python train.py --num_hidden_layers=14 --hidden_size=256 --experts_per_token=4 --d_expert=64 --hidden_act="squared_relu" --moe_layers=[0, 1, 2, 3, 4, 5, 6, 7, 8, 9, 10, 11, 12, 13] --normalize_top_k=true --balance_loss=0.00218 --router_bias=true --norm_eps=1e-05 --tie_word_embeddings=false --optimizer="adam_variant" --beta1=0.9 --beta2=0.98 --dataset="wikipedia_en"
Below are experts of layer 9 (counted from 0) of a mixture-of-experts language model. Rows are named router (the router's row for the expert), up (a neuron's input weights, with its number) and show model dimensions 0-255. Each number is 128 + 24 x the weight over its row's rms, rounded and kept within 0 to 255. Numbers have three digits each.
After each expert's rows: a language model's description of what the expert responds to. This comes from a sample of Wikipedia text that the model never trained on.

# expert 52
router:155192129126133107120144090131143118087151133116162133138127097124084109073112153140109136134116083117148172132118089147094159111103126072124131114138139079121137088144125173134112107117122159139119116107144124118142112097148120126144159169090082136128092126146126115130158132121162126130166102124132104102121090093082147125135128139101164151100090157147167124128117111138143153134145116136121138126110145156127116156149120110157135152088156137132134113181158100133157145134144144146099132127117119116183137128189097086120154099091113144107143114178119097085079147185118098138087143116130111154127148133104165148097091126132095123192151092147148107137097162111149101111117101122140119130112138145156136155144151104142088122117162144131122172143134107087123126156139122
up0:161147108141159116156127112122155131099132120116156138141123098115095129115100138116121088138128095141174150110122117098114155092099167114118132108113104103148140100132189173162101146127119131163142123114118131081153159147177112124145156138151124156143078073096138113151167141106126147125195110111143108116141123122140122117157085105122103137128110143119101135153137107103091133116145139099127119161123096121155100121122148134158142106124146110129156146174151142149118150162160109121123119142087081134163111134161120108118137084140103124137131107174083091099082128164163122127084119150175126136099109085130176175125097136106131132159139154134124097122148131101174118140142108117149124145135141097114160125155109136108118116103179129168177180148141086134166137137159123
up1:130134180128144112092165136096123133107109130141122154097116105122130152094147115120132127082118108132164172131124123116145136092139122124113093116115154117119163104114133178135147122062097166122110147130117142114113095119127129120108120123133171089121099124137133154128125150123138097160164117140081149155137115084081151171149171088115141135138072116119141155097111132129121147130121138130109134125115124163147127166163121077141159140135135156103064114100124144128134146113131146091126114153150126154158126156120131097121139095152153098062150130105124150089149129111137143185110138143107125204159139151152144164080145120142114088179130127183136126136137128143141118126168127133146101150080115148132138167143110128101142097122123160136146132141100100136192093161141126
up2:130176150196155117096105140132183115117141163136131168126086157158091124131118143084119103111143133126193089083156164161121171110098092098107153115158128113174121111096136137154121127171133111133126147106132166127141113112132150110127124113111121124156146105088130154085144138115122088099188117134099114099101101127138134123141111112132135145109082154117151116150135137143086139150127107161077106152124091132131131098120095123163126169133134145134125075143138124138146152119137173142155156153116104111137161154164112112144136158120106159083081102144126116071101111165156128135123140098117146137143130145140169147115093083142110104133111130134169176159121150113138124122125154115132129143085129133146125143135109119130100157125126155087135155117134150172113136147128172
up3:164181106126099133171082134104130116145176119104153088150147112148130132122109127113150133123126106137114116124128137135138144129131095157157120139145140138137118080143150111155113162145116144162114150127139162126078126108122104104149171190101105145100140058149122137130116139127081092172141141111162106141132149105109132097124115049122167180112149078160129098143128071157110130104116133134158131128103120126075122140122129116131154181127142105105113125148130129124109133143156156146119129149152142155167094159144121118162081146115105132085129135127139148132142171145123131105099140090152128128128094138071153116109148140134126149174125118159116153131098161133154183108179145103126138139129139100122177123181084107124130097110151108121142117140108131099147132113133129
up4:180153152143117143133123103157137144121135152158151129121144112107087111107143128096110121167158093152124164095134129129114203113105148100119147129152153121126099121153121131140126068126140126109134089086147141135107141076146154129163096110123113135135082121172143140134128113117148120100113110161111117107134113092121104147202119088151156104149144108134159099183110147101103144131153095112118153107116176131101119148138142088127140121103166124109103163135155105162117153132145105142147133101141131121109117162164071132146159099127138124096104130138080115088116125148124121132127136121170158124160139140124129164113137143137108094172127105138126123115157116104109142128129095130152144142080165063155141151084136059095118143092170133128130163147118130108101149153123127
up5:135138127168136109134160152127139120149119130165100104101198152105116121095122137147131126151104123114172140107116129114131145146113118187141139112150117122161070108143112127105092154127151162142140126167132167130121118139112122126114193175105165135134074105101156116111145147124135104117191135147093119148128132124112146153152105079129162138105095149082147142183150156178130115146142123130113119109110071137135133119145113130068096138126148139123070124175149109145164109148129151139137131110132158151158150124152166146117135108109121188096136142138098108114116161146105129098112179145103132101172118122129148113128124109171118114149128140106101116148085158117124101136124158140137132139161123137163171114100106139141111132127121075082162145130111107110104157106123138
up6:125107127150110135165103098179118146123120143088138140153134103152109125106112131121149126110144130129111179177117092098143089123088085154206136107122140094090096158132107168138080139151128140142107173087154158131115109153120122158096073128116117106110138142177170074114123111140082117139106120135160073102112119118120123105112119144112113131112110113172141152110150094101131139111127089135117080144116173113073111127166118121108075140105125142134144128129134101131105106126112125114141133157119075132112145133139128092127119130098177131136114169162136078131134149142128119113090104118121120118115176134162099141150109149154105140167122114143139085127135162125133152143099125145145156109117098123082139110136134112105138134092116169176120120147136142094151103140152123
up7:110088096199183107136179058127137074145091141115141165119130144164136166148160143142123172106110157123141172093142140112119122136101123118124077157123107144128138112198131114164131117121159147101106118154177144118131126122122107101151146121130138150143156102134110130131134129156142118112128156124142112100111120120132111141128089086097140078131151191130158110125106161161135148109154087102119135169124186087148095115113129124097128123122129093087141095128144106113139143095128143120136113118122128113137128144120112133122145118085132136097104149192125108122141119173096114154126161127097126128134099123112122152093104139114115147134149107103109126098106098107161120091121160111115146101109124124164064134155109153111148111124136092097121160123145118164122161131150124
Nouns about railways, roads, routes and rivers in route and station descriptions, such as railway, bus, Highway, border, easterly.

# expert 16
router:148180140141106145144120110166105117111117091139103141119137109129111122141105154079135148102125098123145137135089137156077126106105135107097141119114095132130131111166167158158112131124121140112108165145139102093120127094133143141128177193124115138093119127158098133154180145093124140140145139153114113136112107141128163098118148151104119096140122137150173098141112120154117123146171155138131138119122160124134131162123100122148085151134149173147132160182158077075132131180118131126121121090107096142135121094150109072120153127082110156144149180171122140088127127107128109145140169115144115135150141120134121115127110114159123149148157136138111123145116159112133130098142106123177114127065112112165102154114130091129133109168131145152155077111179096122121140183172117
up1:125127133104135133153115089115113166095101130128120140154113103186082106138102141082137142104177124081128159164124140111139167086135114104137158149151117114113104129164192114167166147159139138164154153144122132103162099149162089140157089094134135148086138168170135096170163086115125124138139157147114129093148103099128117138115135084156117128094123135111144100130153123119081131119146120113150124103135150117101144118126099107103115145116140197122126162163160124106138085131104185108122154121114115139124086148192068079120168143112159136115156148134167121102132110140117134129091143123101111172123114133113128139124131100190154127120152117111136130124160149154148120099137135105133103117102149087121111147136117127157094133125110117127136108131132131096144114130141137
up2:140170135158089117108127135138149106115161143136131166142089125145137116123140133117141128131126118122154169122124170169117137179064170108116123150117119095153139146164150129130105046152083130116131151113140117095118130121113124129156144108130133136148095112167109104114152091132164168118102130174096137162084154137139123093129116170140121135128098118164132092120112137161130127123136113137110107055120133136123089141136131151140147152100144059126157133140108104112149154131149123114145107128098093088084160127135105117109187127167116101147168158166086147110147141132131120139181126111108184134140132146130136126136119149127116143100082144194154114145108111108162128094148097129096148125153101107114152129108124128130139105142146118109134149123134127129153116182167097
up3:104161185117120137165118139105172124154063123149114125086119124109118168145132131115134105160127120135106084188122147136082139126126154132145146130148110098139144148139160103135102091097115161146135158132103140114122165130135126139155151127085124113120136130081129135126144124110126114161143170145116091092117111159081112147129169160130186109147132096139153148141132148169115144073096131169154158102118165097120118152129121151102069120126148163102149139114140110102117154167122152098130098154128159119185083144107141108127168137148122131146118120116133120127087138095116137135110146133170128127120149156128145115128146138097105078163133094134098135108073133131119147114141121100137111126086097119146134146128168105130146141126130183152143110102128086156152178133095163
up4:188156096165129122144159110115130103116149118124111158084115140104125165147134138081102158084110116126149158143111134152107138128100122163142134107113121136129142181135130090147171127109167138121151165117136144117159107136096098114129120145098102091087117131102097119129119101111160155163139128135142077147134099070111144128100130097108178090132130162108138129128140103120136133118147082091154130123087151124115166174152147141133165143125150127147103175144131115092101111133118125124126095098120094163109134123141143139120141081132150138115156134172157128090086103111178157111113152125114146099127129142139107145110098112125135126182121113177130154176144120133104146129199138124163156109103130153155143134112122119154107148135084113117170130138148124142141151144196105
up5:179113149148107115167169120137127106107103119109110151106106109132135139141146152092092166102119149158155124116114110088092110132118145132128170107125118128081152135094126115096100127120155103111123131121171109088110127092121130119161093128167146105138063120122119088151069160145106136160138089113157090162108094125104091116095103136134158110139115171175140091148101142137122123117127138148118127136127143121077157135116117128129151150103118132140124146189139099112102160118129109131105125119110134128139164101164130097167170085178095115100139134204128128124136117112113147130136133115121140125130105136094096167097151156134097110136124128138128142136109112129071104096167109147136121127162108116136120160105119128185128164119112081134174115142160090150110117126144106
up6:139189130143128134155109111139129105139126139113126126102142126143178087069127127087119105149158077105138130138185120131117114146109125085104178131140128169173099127126167123104144132119146141143171137112128107146107132112101126130115160134097149088135150121105105135156152131095117124080125155128142143086164110113128083151150114126156152108092069116146095100183122097156178151123141140182127128131108146118152141181121144145133101126144115147117102151137118165115126100134136136121138135123166152115145113103095116127123120134108078092123175141122162119121074140141131137146114149105109122127105144155110152114140101156120065096111105126082128117114082085112110137137164107152160116104142106110179139186138161124116104110109165134148126136122126111134120141127141177
up7:127166150199111154140108165104091100127157119185131121131152132099102144109117142124135146133079152108147118107124100107095146142123162112106120137113112083128113157128145140134114098086110093126122113142156147127110153132159109141119141111130097137131111094183132150078161148129132139103171138113152112131126166117097111115114171142097117130144139117149137093141129145148121151119095161111119106159114181116152071154137139094149145101138092108126110129114165092155130127108127110159114105116134136109144107124118132134107163114135126123152095117122119157084153092102110148097179142154150122120163166139082096116123097118140125127133178100157093152152165130099102132138111103078132127106138145124080114141134178142118144094133178136145091121103138086115167160180094108
up8:115160144145118155134149132194137143117132131099116137113143148133094091148134142102102131104171145131159122108117106152160103103149148125179114128079159117136128124176130119118118130103152161084108121116150101124122125129101110141174096120125152115132109136096113087122141121103158152100107121128105154136113129103144093122168141138105107123142087118109167191090166121128114143081129135149165134131142108129133070158114084099088123154113167130119118190127126098122097145136125182081138123147123135124179129126085129109112170116157158102126119136142106135137112158124135101140141118143099092145116109150120149134128120125153155087132098087159180113123155114131176156085132147102157122129135089118142133149150147143127119131162172163137158118113087123202143138146154125
Sentence-final periods, semicolons, closing parentheses with periods, and table-row-closing pipes that end a sentence or a cell before a line break.

# expert 43
router:166128134155108156140107123168108120125102139143129148128127137138124111123078148127120132110102110090148146169137095175107089130133128099103129143129088097130092118131135174159104124127133174157149142135132115118147155091164120131081107165157116156081101086163126111117165117088133176150177168116067096135088124110128171112097128180146146117133094180117159150135103142152117139115145148159104131117114119166149127148126129127156139130140168117142128128166103088116159078118128121105095107102083076124166121108107114110159136120066126144105138142143139109130119163154113091106124148120136110183170141123121130158141095122157110116176181120129146130108106142150100140115132081138144101116124108145126121152106153121132111126150136130188143118120137107120134129123101120
up2:152112154113172127102125115166117116102184167133169104118158134106137117165159116140142097113110149151090153147112085106108107091119134119146135167151109094129085170135113151150124153134146159157163114137151116140138173141070132154168129121136123145128101109178139115117140090083127112143139150114113101136125120123141145128116087129174130135118142163163141146166141098132119177115150115125172160132153126149120142168136149125133106123086149129136114125130109095116104135107127101114129081127118105166199100125082110128161142125141141135170143157143130091121104143104130142115104116142131122164134131114113129145139107113165129090127148179137123094129095140197132131075139144113121096119094116123141181131138147167111092106122126135170090127141160099115150105146147075
up3:159145130138165109126160147122107115112122102171107145110164125121148141069114154124111163126124130109187140150111148112140147178122185139105136099096094148128105127122158149122135085107131103156170124109142143136131105152113127141104122126116117126142131124157140094152100089075132128093181145147053130109103089116141153108112104135125137111117100140132174119148101117148135145105117163098104071129140087148167126098116108098182126122158150123160093160147121101129106098107100133112072108157120144113126153125104108121141135138123092079119088129124122105133104130106108086083136095098106145118123105152112151105148108092147107125160112112157142123104111142133107104124070136088141106081137176108115138112135085167143139118104126121117100125088120151120101118139124140
up4:098142095118111144121093149144157134130132117120121111150168113151128121100102119137139126082147141101115145169132145158109117179141086160121131148137139125107159150102112140164144118152106164105160111163116143114124087147115142142121115112156171132145130128124166160143138091125107157155174130115117155159131153079135148111125127122143173149176105131089143105170121151093136156152113088138144113095118100169111139159132143065107129157178077149130132167146138097107211111130119096127096140131117132125093173083138110109128106114119145160068143157115099141123126157110095132147158135133118143148149139154153171099136145107136119115108128097083126128157121121136136149120173103162173104116142104120113140140121154124102137105126091120163175117146107172128117147131130096
up5:132119119126092123149158149122136128092124092115132139122152132077141106109082131092150138139111159102090113096153122139113114099108078140106104147126130074144119115125120127134084153110058135146132151138167136120129102085142146148155151163179149138115129115077138139088118147177117133093191148152111111134091135141154159133096121145133112110131092114103143122139097163110172116167107143124138129172120151135104196128106133153154116102162093136107149111170155118087133146128117116101098122105104103115161091087131115111108119130099105150135116133119113165148123156153104141177144138136104090163122145122106128168155133113099114133165125153128139118155106144125120117166115112093157088131115140098145151148121170142174104119158136135134171177118159101131119109143148122
up6:101117114144102143157145106160124098140096161141150159119109092162140130108104165126161126146140160077121110135132109154102115170126175136108127134146131139104123137162146151156114154161102167169141164138157126158113128135139101115124130153181095175096137136133108138147160100161150120149119112138100132166149151146126134148129139117186128113137096166085172159115119144150162157147113128178168102141043105108138100108126136120135112148114109113135129118149127142107129087163126146118124153107103072109146093151151105126134086130080132147104134144144099103132089153170130133124162119161132121138116137114137130122109145158165095125128144139096135135093082138170148163089132121156111106123131130164093139100125132092138124148100128133084131112139155104179156101171138119
up7:157099135118140136127097113113132149148123113154126134119144101103125116121102141149118135124124119108159181144154111098136116145125162143101108147117095088159099091103103191156142117153146158185113083150122086147160165114138111108094149132154116133120097102120197106150142073107151126139121149143085153122101130121110140133105176150149121150087107185116145152125152091188083124101138131188124124151144093153143154140128133141169131160152178147132098144169130126110149090099103135146130098127112144127152151140119127107123152144099131128102131117101133099150094110161125113092157121134107145167161120135167127126173106112156127121163149078110120097079154145170121135121136143121162107166099141134159137142094110155145127161114135125139121133111102150114127124136090129
up8:105186109159152101146117115103126147079072103098114144145144117121127168146149138121132099091143090143121141118109137117110115167093090143144166152140135100134162119115143113151108163135114142138136129139194142172147111189138118136148087139127065177136133099129138116126129133103114103088116118113089087145097113148128141159148132140171163129102077142094177158105124148138121119132134142121135123129137145150110119124134104103118134125110142134098080128156168145162170121110154115134118119122109185125149107114131124125130118099111200149101103126134129083146098178099143112163094134126118141149112101111132105104120137125134123137160154148182141195110124147091105120145144162127109097092169152151128104120134140118139137105149143116130137139109168147092126126112163110
up9:131125133142118152144155130132149174138172101139117143119082138080133095088171100143148131101131122103182184156121109134134099161094179111117130164140178067117189156165133145123118109120189117132106114136101136117136119101140131133143141091132139150086101124142160098123147130116089120113116082133170112140144116117110170122103174139125169137116154138134141111118129117143144118102158152153118099120119142125155108114123128105131133116080150109164174161127160132136178143137168126096108143107145123105158121157118148131109160136125114113110137136149143156112095116147136139140089159137099111173137152117142123124051118144129096106131123125103147114129139155121142142115126130113122121125122182129113130117089129110094170130116158094203117138148151114127095101138142175
Articles, of and in, and prefix pieces starting technical words in science text, such as inter, pro, multi, hydro, anti.

# expert 45
router:172163160125123140128139104118155126101119115072135133133148104107114059081154133091120133151131093142110144152146112152103121115103114120117124118143151168162139086161204136098113104140110111141132116126144085141122137146134096141108166144115100170142143126131115150143149105101130159125102161123126116102139077102106189138125131133114102136157085162150111112122084136154117180106124178135115088137086138159149116177109105124125119122132131144156103176123162120091090153120074168134096109136127130122124106151147105090156103159156142119115216166157095111121109147145133132130105159117134134136151125132129157112123113149126097125107153112118136111157171132093118154123142082147144101126113093124138135151141094112112107134131148119134127138120156123133106164130172130
up1:148137138119154112152114151114166145097129161147144085094089098106114101100118161134110130146137144125157127144149122159150170121116094129126175122136131129157155074164127121110171120137141158124122117149145131107098088152132113134118157131130114139126101139121134142112143152151171121135116135103105097130125114091104130112157092125114093150114140172121129100162119129078142127121092166143113128172066150113095143156107059121124129134178144154148121140114157119072151121123158141069123099120122188172163101175149121114168173194150125100115135153125100167146085114154140112108120146130141131138140127146097095130144116124112144121099114130087117108130124143118084105108164155143113184120100128102143133110072096155131140143148123121120124150136119128155097100127123148
up2:151128161106100118123129125121142167118129130131132110156121122112146081122147095140105169123136096116134168121166123118081133136096091090146139107138135118131108123149132140104122082121112124136127127146151081089189112105120057112119132125133133121132148132170148128171143124093089129110105154108119171096152162100114096162161179154098104110136094148106113142088101130133118133144104155141109128145105129110134126097130096133113132121162137148152111162141110139117124118113080116116110110152123179155154109153125133054145117140167163165139156106126165152103128193107115131115118139129107098150155143135117136141132126191137090105114113156142143131140124148130171117142078112151129144150149080117151113125112070105120112146113128117124111083140149162106128116110195164
up3:135162156107130137173108182121119111087126100121152158117092128087090079052158140131138073132114143125093124137102118133117099134144132143172132115099143136092133123123114141106126129127105126160148117120157104129153122130131094110119156169088069166134143142091105179108143132140112134115119158132166127140116125089161116126138107113117168132123132158156149115138122117089160112096119142146150093115141134154165110163129129118142130131102134136135092144099130119129107065129123133071128121141171144136087114102108143146115135150136126128135126123138095149133126174118155117151132150142141117131157121138128153125152073121089118172115160120098210134107139065143106147141155084112105095127099097117125107111146126105131091146166119127148140121078156167149098099144113128
up4:160145149083121118158065089119144136131141172059122105130134097076094109126128117107149111144151096134105131166110181149132161104077109134124099136138146159113149154102083144123158139136140145149104105135133104122100135131118126130143128109162126144137143092118112119158118147119128120163147079140146134153155127122115160121166142112141163153136126163205118136139097071161099134137168100117148140103137178097077119114114129102153115099167163123112115107133109130122142128157108148148099149159146138119149163140155114152106119090123085103098152146130105138082079122121169128116090106134140146132101126135159155113117117109129094140127137127131138114136149140160152104128147124104117106090132104125141132151084096145149151147189143129180124129144152138093156109138153100
up5:146159098115098134137132128115141164125113115143138104069184118106135089114178135107136145145164077136149084080110165141085126096110135161157133120119146088129090156110127161153105151099182126144112156097164099131128159162118096123087078150114115141107128122129107192131116129131120145099155118177152111142140117082069138120106098128137130101151098135145134138107080099140133136116107132125105131124109115162126100134083100101093135114128112166140087134143149159109095144141132188137079100119169132151124158113101126137165129187107137108114120141112114138101167133086125083125126122135135106104146118103127151102112140141185142131135123131131138122119131132158104106135181089109131100101133147153139115147139107136117108149135089106122110132105125123120135116094105108
up6:098133141123091109190139067124144125126127108117120075127147130157142119120162143143102174142141101128129104082116144140123116153129136146166152108118144150099096085126103139104128085142145127179143163120130105106160099128135068096144129129127155116111128120172121084105123139112176080116141128147158120147112122097123142078162133143116109122107107116097127151161106088105144174097132101121131108135102123128158133157162124103114128093148149143123096138120115168130142141160135095092117148130103138142113100167093137158126121171112114106150197152161101114126165140137160109083158132132130114072125109143147129069112137132089116120110133090087134131133099106106121154103101111147122077120144132151132139118124154113130134151136167149180165145145112150140128141129111081
up7:183109153113087128125119081108114121132138093092115126135110072096058116154154123149123120155132104112110131151160124120111145082138124091087119130126113132134127098109151131085119139125113105127153159145146136153140161128107165156100136126100136129135136122133116128165151115128142115116115107111110104143169123169117138145139094199147136147134122117163117080134150169143075113101147149134110105115164101118119101118163105086189151105197117134145087085151113108147145122131096146133140111153160086179149145168102136113113165124129111174101152135136129141104146116151129126116143110079180166144148135144112151136129083149119100130128127139145105141159144130119124121070111107138097115149143131153124091123149147110155110156148147107125166119152139108079108123093119119
up8:116127125164135096124133123105151127115132125104123172140160164128156127071158112141169176117103082122121185140111109153122138125113129139097119093126151148125160117118186119140116126137132137129162137162154170134129148073141133123154130108134172191157142136158103106136121145131123151147120180115125152153119133120103085111152117112130129110119113149102127099095120141107131140083091106140107129190075098143148139111106137109077097107146122131104091139123157154143141136095115096111138112114147145135130107119137153126145134190196103146162159149142126122131108158084111111127148136138130150144143141157118124075112088132112154137119133107148101132146129145067113156150153121110146110174113183141117103151093120125083114148161153126123147104131168119081134136150149152
Head nouns for sports and political contests after the or his, such as season, league, Cup, election, war, playoffs.

# expert 37
router:122162120136134120105101096161136098157127108169110098106106118079080147120121167094131102112112142100113123122143095120080131112136111139145154107127104108131161108146145171145123122104163108106133183131162106146110105136130119107103153152118145142112114106133137156080152132102128118117135169130092119109142108130096151136121127126125115071107108180101124120134093101141147146152171181162089127093106155157087154138117138138143111130156151162144124164133165115086134134126079165135127116096089099128130134135133133131134135109083159133068173154147102143120123145165132083107102118151134094131119172129096162122094135139149145159133155146113159163154122168147119124134110101132171088153130092108139112175148127081101098106106128127153147134162149107086156135127141145
up2:147198148127113088125163136138169131103103109104100130101143125117123119101139115146103113134118112160124148131128129129128136123110103090155122121114132118120144127107141137109158122149129095106118172114139145083114150111120115119161130164134143129143111153144093140161143186086125133149113105105140054124127152130149154138119160131150074107130099111148086136156103125147077168170078173112112118123117139096100121137113100138134095104120136133114096163113133140150134148099151109108073097109128158150082149145148082114077103142140138116114165119141086102143184121142151137158073166101148113127109170134115132125109107124141113163116145134092165115182164146142157125131131134102103149152144075175135102148151111102119129104125112131147127189151120093103133118120116129
up3:130149131085113126131126116147096108139139137149191136107136153126081159153130149119136118135107104087163128117134116114170155136152090128106139099156128167140115118104110103135146155145116104139129102110119103130155109070131113121129101149129122165154112146117099137110123122158156124124171101113146140154128117116105147137106141129107123080119127116099122164117112119119145146148171133148143143099173098105141105181172116142091114156112095147120092143158175083113135123141118103137152178118127129185108153138098110096153124130130152111080140128133052141098117134119142126126117127140142097108104117090128151106196113159103144147137160101107110105109181167118118143109129101174143141096135147103159157109152102101115107139108175089162132091096128118100080094134153119
up4:148161158111150170089156116154161132089110112146118102128094092113125108145143187070115140109121122156072115151130133172094143154155107160135149118135110152125115145077140133089130125114078150108159139163136154120107121128104108158117151146117125100166128118130148124173115123109111137149120199141124129112117109156090140112119120164127143129135088126154140129108068098129139123131150139145119113128092124152132125167093097117107115070151139129120090140121116077131114145115070128101135110088151138135165153122117131172120086123141133095096139159150159135119139147181131129101085117122133124124118112097104173085112155137134112088092165129127104114109126142108135115133120104099154129104130100127132078143157080141129112128123128144200115128106138139131140134171155133
up5:130157137136159146093089135144120130126149113159131129146107147136107166100113112114130130088165084111109150112126132154096159140136167129121069115158144128129123184123120183104133111134139133129197133113106120144129128184124097072165131156145121107110123112116100137144128137125124130130114097113150084100127144113178162117133159132102157136142144123100132134077122137133134131145170115140093124142102108122138138120090105120114148118145080108117091131127139158155200128130133143098119103132159138141134111161130061145136124100138114150113115121175135103144139107122138147130125124118078138145144147139167100111145067144159112134127101112121142131118076166187152157080097096126175124132106104145112082169125110134148129121146147176092094167140150102096122134143142116
up6:157182115109150115121150145114196110126107097131157164112148116111156135080130124138128133084144119120130106110106156141090142169159154135137138139136098122107128075122124214110105098131129085114155155089136145164157123077154142102106135148132135094146113145120150143143121152157141117160147194073137144086133123163120143134151111132109109084127128136100151107128124122123119138152131108176150123130130107122122167134102145125124122163157105176102122142133182161118155157106123100055155138120127109184133103159123119132161116087132123140101122099151114159121117125138155136145155117132142146127103152124117095095131102115146110121150124123091101145122149164139092163151137112146149149146073129122145124128108178146130138156121118148152123150115183122115084142138127118
up7:177131101104148128131105138139114114171135106154127125149087114137135147132115127129136101092168130061124147136129094110104121149065168105116111134122105123129129143130156153155132124132152149137175151160115132117119135127132130120141155132135110126093136140117111143101115119137142095136166132113096104105076102144114097096085139150113137125112090165141134102137091101093159120132091141147137109085143141097139104127126151159158140156130128134164136124143171143087159138127084103135153099156112096144125086158112130129180161135098105131135124112122119151096137106106168115100168134135125109152107109104155099115107108126124094156169123164148125129107100131135124162085134130133161127159109152139141227148125179137174163139086199121134124087130100136141117153136105141
up8:144143131155164128107131129128095112119167119125112133124076143121114167110128150110090131166102118145140175126145101163124097104093079128164156096121118186150150099130148175075137111123160163136102144118135139105151122145091109125109162118095137089134114073139114143101050144116136098133154118165112117095133117127155143135170153140112159071109102151084120128040106085157109147129155164137135125117085109126138117106107145144136179118129133124124105124099129123094112149122107109138111126132135102110114093112130109100153135141153146092131148148114119097147136161095138136100111133139109151098137123129120170132133120149138092146124140091166167127139102142097169138169142123145152088117125127085142127151142139120123105107129179153133123113109177141131114114132164118
up9:129116117152119107152103082153114133146125143104147163110075145175124151115190205148118121159123147083115171111107114141151131129129150142144112101120138111154131120211105179134124109120100148138138155138120153145137174115124085129116110132142116144105067135182076098106124136120120148091104136106114145157141145097136118146141103149122135133129138165144122151141102172139115136128161111129136135136109112114154084121138167102138119149160080134133130154148108125105087107110136121121123070110103115126151153106149118128117119113090097144151141148135095101114133134169137148112128125113173106139158161144140093130125120120126140104166181158131161150134132130149134121108100100153157082144092126153113095190135143115115098134139127126136158088130122081151139171152145121
Decimal points, dashes, colons, prime marks and currency signs between numbers in results tables, scores and coordinates, such as 69.82, 7–5, $.

# expert 7
router:149153117135155153154122134127117078118114145128111100127157102088138135132122159090143113128135106108126098143113111124086166139130168101122157108176111110134163101126199198156153140126153116103114133118134145127129155141154152128114141140123109131103099113164110151084169163154124110134183148114126098141144130128111119127113165143107125110141089176141131114117082149137132164133174150186136128139108184149106113177081119128119126126149135145093114144147156118108134131129113144123118113134102118087132145164134083104123142138148110129097155152147098146116120108133151123108128152101151148156129169159110118108158089129101114149121166129103102130152122150137144128093190077105134103112115125128175114154163143110088127084110158157158128098121176076125102137150110134
up0:130188114145118159146137096121125121150093146062135121125156152119148133114131120073096090077073122142134115127100111127129155138118109101140112120167120075141161122161113179148130137169147147164099165117131141136111138144140128162128090144089092102100109102142169127088159148160168128128149126155112148131141118121127147073162106105094130121116130138096113139167131165161098117108176129154131130120139133143106106171119108149099151153147127139128094121168118129092124173134132161108081121140097102104120134138127117124144110110141145124104119174166129157107118132114138113150131134133097158167140163153109177122099162103117139149153113117126114131163090135138135109115177132120138117115102123144205140128129128132114127130148156111141155108076125130177082103127111103
up1:128131113147088175117112142121179106117102147117116157114164106139142132117150172094131120137179106102121114138126153103154153090151162077076124132167132119161141092098187115162102134085121163120149117136167131135127159134148152161086135101098103142133119162146131131110120095132122131126138177088130080142122138114161104105121117133145139134108121103144106084104114117161149138135147109164148156114142153110106114148147109105141148108137131169090110123153113095135222174126141141130111122132140129122116127150130115095153191151129140115145112113132130127122128112113150113124175142122128120188096139121121122130136115109129165134113146117136107112143121119110129149153104090150186143144079158143153125131168144112105124124126129123169111176184128151074108158150121130
up2:126169110106088176140150164108128118088095104085129133110148102075132129164101127092147111150151150158156129159091120146119144131182132148151157152174122102156141157128151111091162153093126127084164125115138154125113141122137130111129179122090120150140096160106127146130128118147111139116138120125162131110123108131121134140110159146111178096117102134138119151137117144151118141143158136106139084109093145129135145199102086159105094099147146135157139104149102125119169105166093155139147116147161104144151170072093080132130137144140118140146111164125109130128104137092145155142091097142117165153114136158124119124140128097127104124138120125116102128167069134157106156134170089146128121124148109148168111141138146134138124092140169115137117102067101104155121138169152112
up3:113110143156158153137142115131130150137154137172115150118077099085148146129129139112140157135158114099130191085123131102095146151144138128103147123139108148101075145128136132142165155128106092139139146132144197142107146136117128183132102145129155130098111098138091118148188098104146094133154175130161121152151155125119151155105162149136140092161137129129128124169119160130118175116128125134112138136119139142105113227146139131116153137142095117101157136145136127125115120138078141100110127124140123116116136185143126137129115111122153130126111128159148112168157153175121142103143187108137150175120122118178121119114119113113127050116152115109124073116106110158164117149135088143153105122087133119124161139135114115139135133115130127114138065144154140159157144142129123
up4:109091155104135136150117143152125136099109156134161088146116092108115099124123111118121117154139124173112112120161127131120120130139122139179156138142135101152132111154156080109140125088120147084158135124134136107100101140144144120155147099142104167106122158152171137117167142119149137118179154116125175149091118158140139107098094124136131144096122143128103146122154121159106158129134130154179077154148144087131130155135141104152118083146124101172156079126103113155143163138156094138106115128120149148133148110122113131141091115135118110143127158136109102101120142105134076116089164124161108160166118127114170154139146086139081133141145143131157105125118109178074125101094133086115126129101103099171129195138100116119110092138163185148091110089158120142148148165127127
up5:165160130135116193166167172117159113095092169135142107149165095117118085121165172111177117132180079091139118119134155158137157087135153083153093112128149136154143140158172128157112099103189084114115156126100173082105137116144123112132110135142130163097123116150142155085180141143135090144140125130138138152144143119133138125120128140078100114135121130113123134110110152143131136132128132090104109115111157148131163121084102130110105155128155084133102098110087104137160138102142137122108144129143095118151160125105122129141113122101126115137124100137122098133121123117107135137177097088147097126100128101114170126131110114146125088111156126137130133135136117118136135105152111109120157114146147086081165151141105138127163095131133153142113134124149092143137162086110059
up6:132115132143136126133091139159116106121107125138140090126146111091128151159116155124122166108166106116188167107111118121111139169131142154134121128174112135104118146146146171143112110118143132145137115126128145159153123128124122150113085112175114075117135052169130202102130119120171126149111105106094110117170116153127093125107125136082113128124075133129128093080154116113130133108094118135114118083123148109147134175114126108092095168148108098106140170144141116093148115133117137132125128170133129113108120126123095120106155132113117117097109089166115067146094094127131141115142114124138109120119086170150068124147159135146132144106126091163167121097111163145118133086190103110111124125082147144108160148120112116097137105112113161109129104118159116139102156099118146
up7:170114111098092093192112110147102136156158140131173160141174115093129136135136169151127156133121097141144117115152137113116141121104146088150122121145119122140097122128120161097149130131168084160126124107120162102141151122183143111125104110129133112144102113130120122123148137121122124079121142138160137140144151132140116129125132108150152147154106168098122123150177172165134159138072144159158117097123088115125111147102155097140116123116134137134147117133096125126201154169057126063119138139121145129107138170110091142111141120165151113134111134154145174078116125163132148143132139096129134107129148093153173162124092152143130091113115164118106109117127149175159137109105102099139151124148099106097123129148101165129113078142126116171104129145154112138123182152117153
Spaces, digits and dashes in dates, tables and chart listings, plus labels like US before Billboard, Species, Released.